{
  "norm_place": "pre",
  "init_std_up": 0.0338,
  "init_std_down": 0.0,
  "beta2": 0.95,
  "lr_head": 0.00794,
  "grad_clip": 1.0,
  "decay_fraction": 0.673,
  "seq_len": 512
}
Below are experts of layer 10 (counted from 0) of a mixture-of-experts language model. Rows are named gate (a neuron's input weights, with its number), up (a neuron's input weights, with its number) and show model dimensions 64-127. Each number is 500 + 40 x the weight over its row's rms, rounded and kept within 0 to 999. Numbers have three digits each.
Before each expert's rows: a language model's description of what the expert responds to; "mostly gets" lists some tokens that are sent to it at least half of the time. This comes from a sample of Wikipedia text that the model never trained on.

# expert 0
Description: Table row labels, codes
mostly gets: " Website", "Scientific", "|---|---|---|", " %", "|---|---|---|---|---|---|", "|---|---|"
gate0:508452578536564475426536468471389484561501469450502468524553426579468443468519456489479462516526513497494523439471524494488551536471531459423534585444498443490478497512457465426500522406535481
up0:545513494479448485578451477484549533477535485532475501488459564431516591476467520485476439462487516487552506548591465518526470464492464529520487477537485532464486537539555490579497495528476445
gate1:511441497506472588489423538461521493563428393514517548502444477533499504511572452489516492467457471493509516525521539450476498560496504479485509506592560463517450489542533406508482508463532528
up1:506542492542415454547496475607486517509496638529461444496461580465484493486424471556490557509564471522512489536527479468475527449512423534494509536449527545530614509497524543487528449480482493
gate2:554450506533449494589542525479511493544454449469489462518512448495519447488528499456468568539541481476483515436448481527431468524529512511505460444444437515511532511496567498447533490453456483
up2:496461564517469537484501493485500481462520412478540504469491498551438507462460497449481483454473516512457456548463525492432511538586498515551543568514489539503464527543422576522535539518483517

# expert 4
Description: Preposition of, spaces
mostly gets: " exp", " of", " inter", " addition", " elected", " working"
gate0:504515486538568508487522532459548446498606476572479503503485451592437457534541562564505425499453541506457476524490551459480532503518494526546463444433496385544566465521487474451477514499521521
up0:538497529479438484499429512526534454446520528470570542519448571555531546527440476492495540466543577476483536467430504511506523504436566522545553531416491554488467521543492527452484475556474539
gate1:460553471413502476500473461480483523476506494535470525518541554500474467532515495590437502466485484545459537485582532463534508524504568519478475452529512511463487465566486451493448517548474490
up1:496593464501476470518543423599470549504492504488478491480490595517528497513482492547461526479463454529496564448532481437523526468500489493554531519457544527553475488538503426479395534457495483
gate2:532554503580491484435481442479483422489459462548508487521511501498436396517504503514409462502499377518530523560481487455438464495500542543585548487464545485519452560503424464473493515472453558
up2:582501517522473477464417490515524502565488490457507524422518413511452507554493468555522549505490434488441506441500519499502505503512576520501440545538480512565537519437471450567514425575539467

# expert 9
Description: Clause pronouns and connectives
mostly gets: " name", " However", " This", " there", " however", " until"
gate0:464542475496458578493525509551554518480443538486505518518461438472497502469454446455501513487494481464512564511491474477530430535498448474548576495448559497515475511462503517462547505478496521
up0:483528477577512628485471484613471545504509473444462474502448461444514491413535510416470525495497490514490499474461532540492482571469484512544467575514494489529565486446474471544567485515504540
gate1:547505554506542477497450487525562445465454537493634479524571501471438440495490455555461566489508502497457484488566447519466464483512482476537551460423478551484457541475500558424454417475499534
up1:529418485470508479510492477531499484506478488549532559475496488419479537478506483478480464508521522450522478477484489501492467554486523527503569494481524527466504505483537509520540395471444492
gate2:548483511469512452529426447473489519476482493547504510519520500523434444564605570543423517493410462438564557438497501546469515488526510485509475477393470550480470533581533525436559478465496497
up2:467565510526560473483515464536528458571532471494523488481525494542515508506518555507549559551501446460479427458446449500563543497483483468575560520460511463603502499513487454476522487453485468

# expert 2
Description: Word-internal syllable pieces
mostly gets: "ut", " best", " largest", " highest", "est", "umb"
gate0:498577520459472420540407546472490489479552476457472459484558528535467538503531516441529461548543527521561564539451438512494490450577466502506503492492515489521502496520470507490499515455544448
up0:475509497515552525542560431479475440586522504472517532501490472428544496487497542479433452522559569474544530413408509539453458519562503491418546487458468495468454495528521499515511452553543512
gate1:511515571542501527517462556498480461463499485527465548558478461493500490553475531515456585532473561600567445491573490485552492563558506543448433467429532495465518452424505474508453526458517559
up1:540467520503579484463517441499453571533560447518527538428531548494541411487542580533554451488429443458462500480475556457511445586491502502496505499538518459546513532548489519531458452514482504
gate2:547590498544462456505516480511505505464486569538565546473504501532489585487564445519464518433479496478495520494463492549432468392471400499547539477458462491496484523464529463535509490544510508
up2:432487493474503491504480513483490448455548470465528519548496483512549533399399606502505493468488476522538453519506539531472512522548559484513459513543522522485467460533517569520505578523518592

# expert 10
Description: Inner suffixes and digits
mostly gets: " List", " list", "isions", " Luc", "ians", "ators"
gate0:583457486478566458479527516477578503497495530512511460559476541494490494487497524515450505602511500463558522488558509594566521473406458491543535480476482520452514527451516543486501505541537528
up0:518448448571487478472488529443534551503491475471533555439569494398442480567471542402462459421516508504499471512494491488536550550523475538507565511538572529492541487515524443521496544469525523
gate1:476499475476453474495440455475474536490475417445525424556525432476503433416589512462455496505470520556485479498503449521494491477486530538478487531467486509519486445526451565439503520389607504
up1:480498483447451447441524502446453485556551470459533475502506481508464473494519485455512571442376624535521508527478497527517537476538515518516488496461475537459502427567467456451572532453509557
gate2:476454498528508456513473448448471501465523505467488450497482559601517469461486457473452481516500504489423520462495577520438519492497455465552475566404534523454426522452500459477548489542565552
up2:573521564492486552499482504539470544538542431550549474481468456496529469431458517545479448544480469507507445460451425560485562547483505529449520503462505547599469463497577516479524483480498509

# expert 1
Description: Units and architecture nouns
mostly gets: " km", " mi", " sq", " Phylum", " sk", "ibr"
gate0:578481510569530446558514507462472535499471496493555473568543540529440446507538490458498490502521513531407479429516461541497514517433431554492436550495551455562546492522538499533564535454491510
up0:466451417523452464547537474509465502543449542567409443524464547546506513497489517488424488457573518430459469500489523476467524486473479519523476521534516410533477476448570506584538559481517502
gate1:546556530581527483483520531482496487527492462486448526546555473504518527479491473510413507518490484451494535540518567474475466512482491557607507505441563483489528480619517488452539537445460506
up1:496520536421501514522501481453547546502556527464454484441485489515479411469513543517515505520523521534565475455512495458562526539483476498399481483493466507508448495468438487480455489561527438
gate2:517487585506538448507509537439482502474477514518430558456481521558478449475528498494468467425448483490516506472489519529503483539485502543476604517550511520426529460443576526488550554506468509
up2:559572479507507496452490546505494523490500557502473499536528546465448496514535522527546516501473515498521518505476483523447501574565517453547465476497514518469487474505436552564555500532502487

# expert 6
Description: Mid-word fragments
mostly gets: "ful", "op", "sc", "ic", "olog", "isc"
gate0:512427513432553456463533518490562426545507533552448538507508486443501497516508550458519491479494502451497513531537492524528537476498540586392582459453527510535518528497554546478515484488453437
up0:504515465532483529494488569456487504552537441501513438487467445446483474509493457514562481524544502529554507399502535475519477487438644492509506507567499593572523475539440445548507533444499473
gate1:520565501518540437503477481466476465513564527476582476405556510535542517487558513525494479497520556439450551585500416452467484567487514544518452462569510569411501552541414519491525507560482527
up1:405490446515561594496441493496578493550483448510518449529546506476534461485553509434533482457417488504538452409463473416488468460441485487450486483442531487468496434504488466540478517544483439
gate2:550524516497522528573539470529527475514483463529590466550493499474530538513559520416520517511490530500484516513428514529526500459449493478499515527516519482480457472509462503517487505495540500
up2:458563459498494482454485520537469497518476535486454524459447473458455522497521483455549526469509420483470497468474524546504527491469519504525465502535501482559566445516540495487542523489541482

# expert 8
Description: Reporting verbs, name particles
mostly gets: " wrote", " de", " del", " la", " den", " does"
gate0:471456484554569386484502484542524447457462488477498477520460561476535484525538472495443562538517450467496450562524577530532488543538499485496535507523501524528448501502560491456517544503449527
up0:543536520510604530509404497446495510500571460497426446541479548572460461442486562505535501563538436538509505586460546451528458488529516540457529482481503515515442465516516438426467479417555479
gate1:544519505475477473482501527510509458427456468490568484522487452467468522514478430426470491449514570447530403495515515498504537488538499544495450526442514462525528480492561522478468459518509481
up1:459479512502429514521566524486517527474475488460520453494452535542491476517515450499484551445496546402531491511465459476528470445456447501507555483398584489477499420413539510511462497566520456
gate2:527538581483488504527560529473541497526471491469500431409564519529466468429541435510466504556497449472481512533493490510487467490517458486495509575541562493555595462528448492561530464479510423
up2:570484468460491447498500463537468582475530427401560504486554433475521548472608520492588519524449529487471430476497505451470524451467460465437468459571484441507538507486506458498585481524544461

# expert 11
Description: Prepositions after verbs
mostly gets: " against", " for", " with", " like", " through", " include"
gate0:459532496589499528473519480436526462465466492445534508521478522507513429530505559454521499488538528515500519551548498516506489507507535468498529542492560453541509525449588444484521536417408489
up0:601370557497493552494492500498475484475454481473457504421505455450471550411418443511492510415480471495520513473487505440536495479507543494490545539547488454487479510491495455558580472600526452
gate1:464530512544539533525478434474530415444507487455523513485537515521475439415543498537471545485398473493481471584538477536538471500469540459528513482429534499489489520536473501464540490398515596
up1:551462483540470548512571573476472489587425537537472467446422511528494482500555461514426539547492534538535481521484537493491519492582449529455489525480484466534480526454507517464457492542515482
gate2:481456509486488486510553468510497467505490502518495457488494497491535530445526503449495486525462440491490537513557479506508511551512507490440419525427437548544505408462472441445491455590409430
up2:486445461522503496527547495507501465443527492475518518478465551481464473517483472566499561509541555485512437500508543531469483463495396565557519450466448477498511551463442543608514533470541506

# expert 7
Description: Words after the
mostly gets: " own", " the", " entire", " York", " TBA", " world"
gate0:497481491565494465464494454394544554469485514496540476488513517535434493493550486481475474509472466470523559495522512473465576435482450523484527506514618484464479472451546499496477461436479545
up0:462481467448464509563530532563503493511465490483460491552520532485575513541516543485489532493527527476483463476439532498520441502543550430426512567442498537523515463560442514437581520594453522
gate1:478461455541506527559525526497528468486480451463467448437527504560466468521499536522504489483529507473531488504484478409550461517545496580547511523564558512589484501546472468434445465534430499
up1:479412536549468565575499426494481529503579429511522403417552487566526441500455442522460476507521484478462488448466525495500497514509512487534541428484477590523525492484511521417492589433536444
gate2:508510490535524524466481511505479559448451510509434446485496521514493497526548456491503441485499510544495463526511509521552545515546567486494532463393472455517518528502490476410525518502606483
up2:513561440532524483494468492513498543508486471471390448456498468524397509452469564456470480508510498485499425465473558535534576466555464495532508502419486529507519510547570419520561531499577425

# expert 5
Description: Biographical people words
mostly gets: "',", " who", "born", " born", "ا", " wife"
gate0:502472451433500498539573575477494497522496439535444525531492510428566540433543556616551455477524495581490428554481501518453545557457483472568498505512488529506471456598478439557482500515500538
up0:521485529478549503511530544500495538510495500464432556589459484495511569484459499524504483460541582534471455505461499515477483494502485468567518511525503485470489532592477444518475471435537509
gate1:493491491501488520555516517432505420552486515515490492460479459531438503408532555445538483482451516529503512552503495473496469501483502486459526548498388467421511544501439438477447490470594457
up1:431460496434481512505501471532516451512467508569514529463379516502510519508526527443530434395474613515447517562512576516416524477438486595469467507537445502452424456510429477468543547506493553
gate2:541499558467530523447567495446485448471539469526527527615488452591490432387568499511479488552539484483445522472483511482530539455507492524428499548491604461479416458445474519488530565533544545
up2:509451544463464560514476463547543572441461477487523521479368449509503561486530497519524466423505434473486456542476519430441519390516454431570522470511504506551538471550509497543514492453485511

# expert 3
Description: List bullets and separators
mostly gets: " due", "ˈ", " Web", "|", " /", " investig"
gate0:450485462499555389550456509419502491482519457543426532461517504454481561523614478442528465508463438507477550517566418513497508514460566519510591464488468492518537463557502426507516496464505506
up0:486522484459472598541533522577509541561474556448528489459526488455549494471501511496447532494493572520581529529464514516496464534539442534522483511546492488457499503495642571523443482527500560
gate1:511447511504528527545489529544471519433457475550454405549503562520440443504502438483460511524517519491415472483456500560511524543549515557533452466453540473461420524463519528479537458500515507
up1:545487503498471488470425490461512502535485557471497587414487536428592471525557501547512487521455473490610540483512507498479438522574531603460500481576419428509504469534484453466470532481567499
gate2:457445492489484520560464557447517478496529502466597444472559536497498460524423567529495490496500434480440581538557578473533550522515507526471514522435593434546501492527501473497501467557505555
up2:497532488484498500437572528479418479508503477487479516507504464484471516494532490482521484560517575515574424507423398551465489440527568499489503501570433532474539504483488569558509582466541538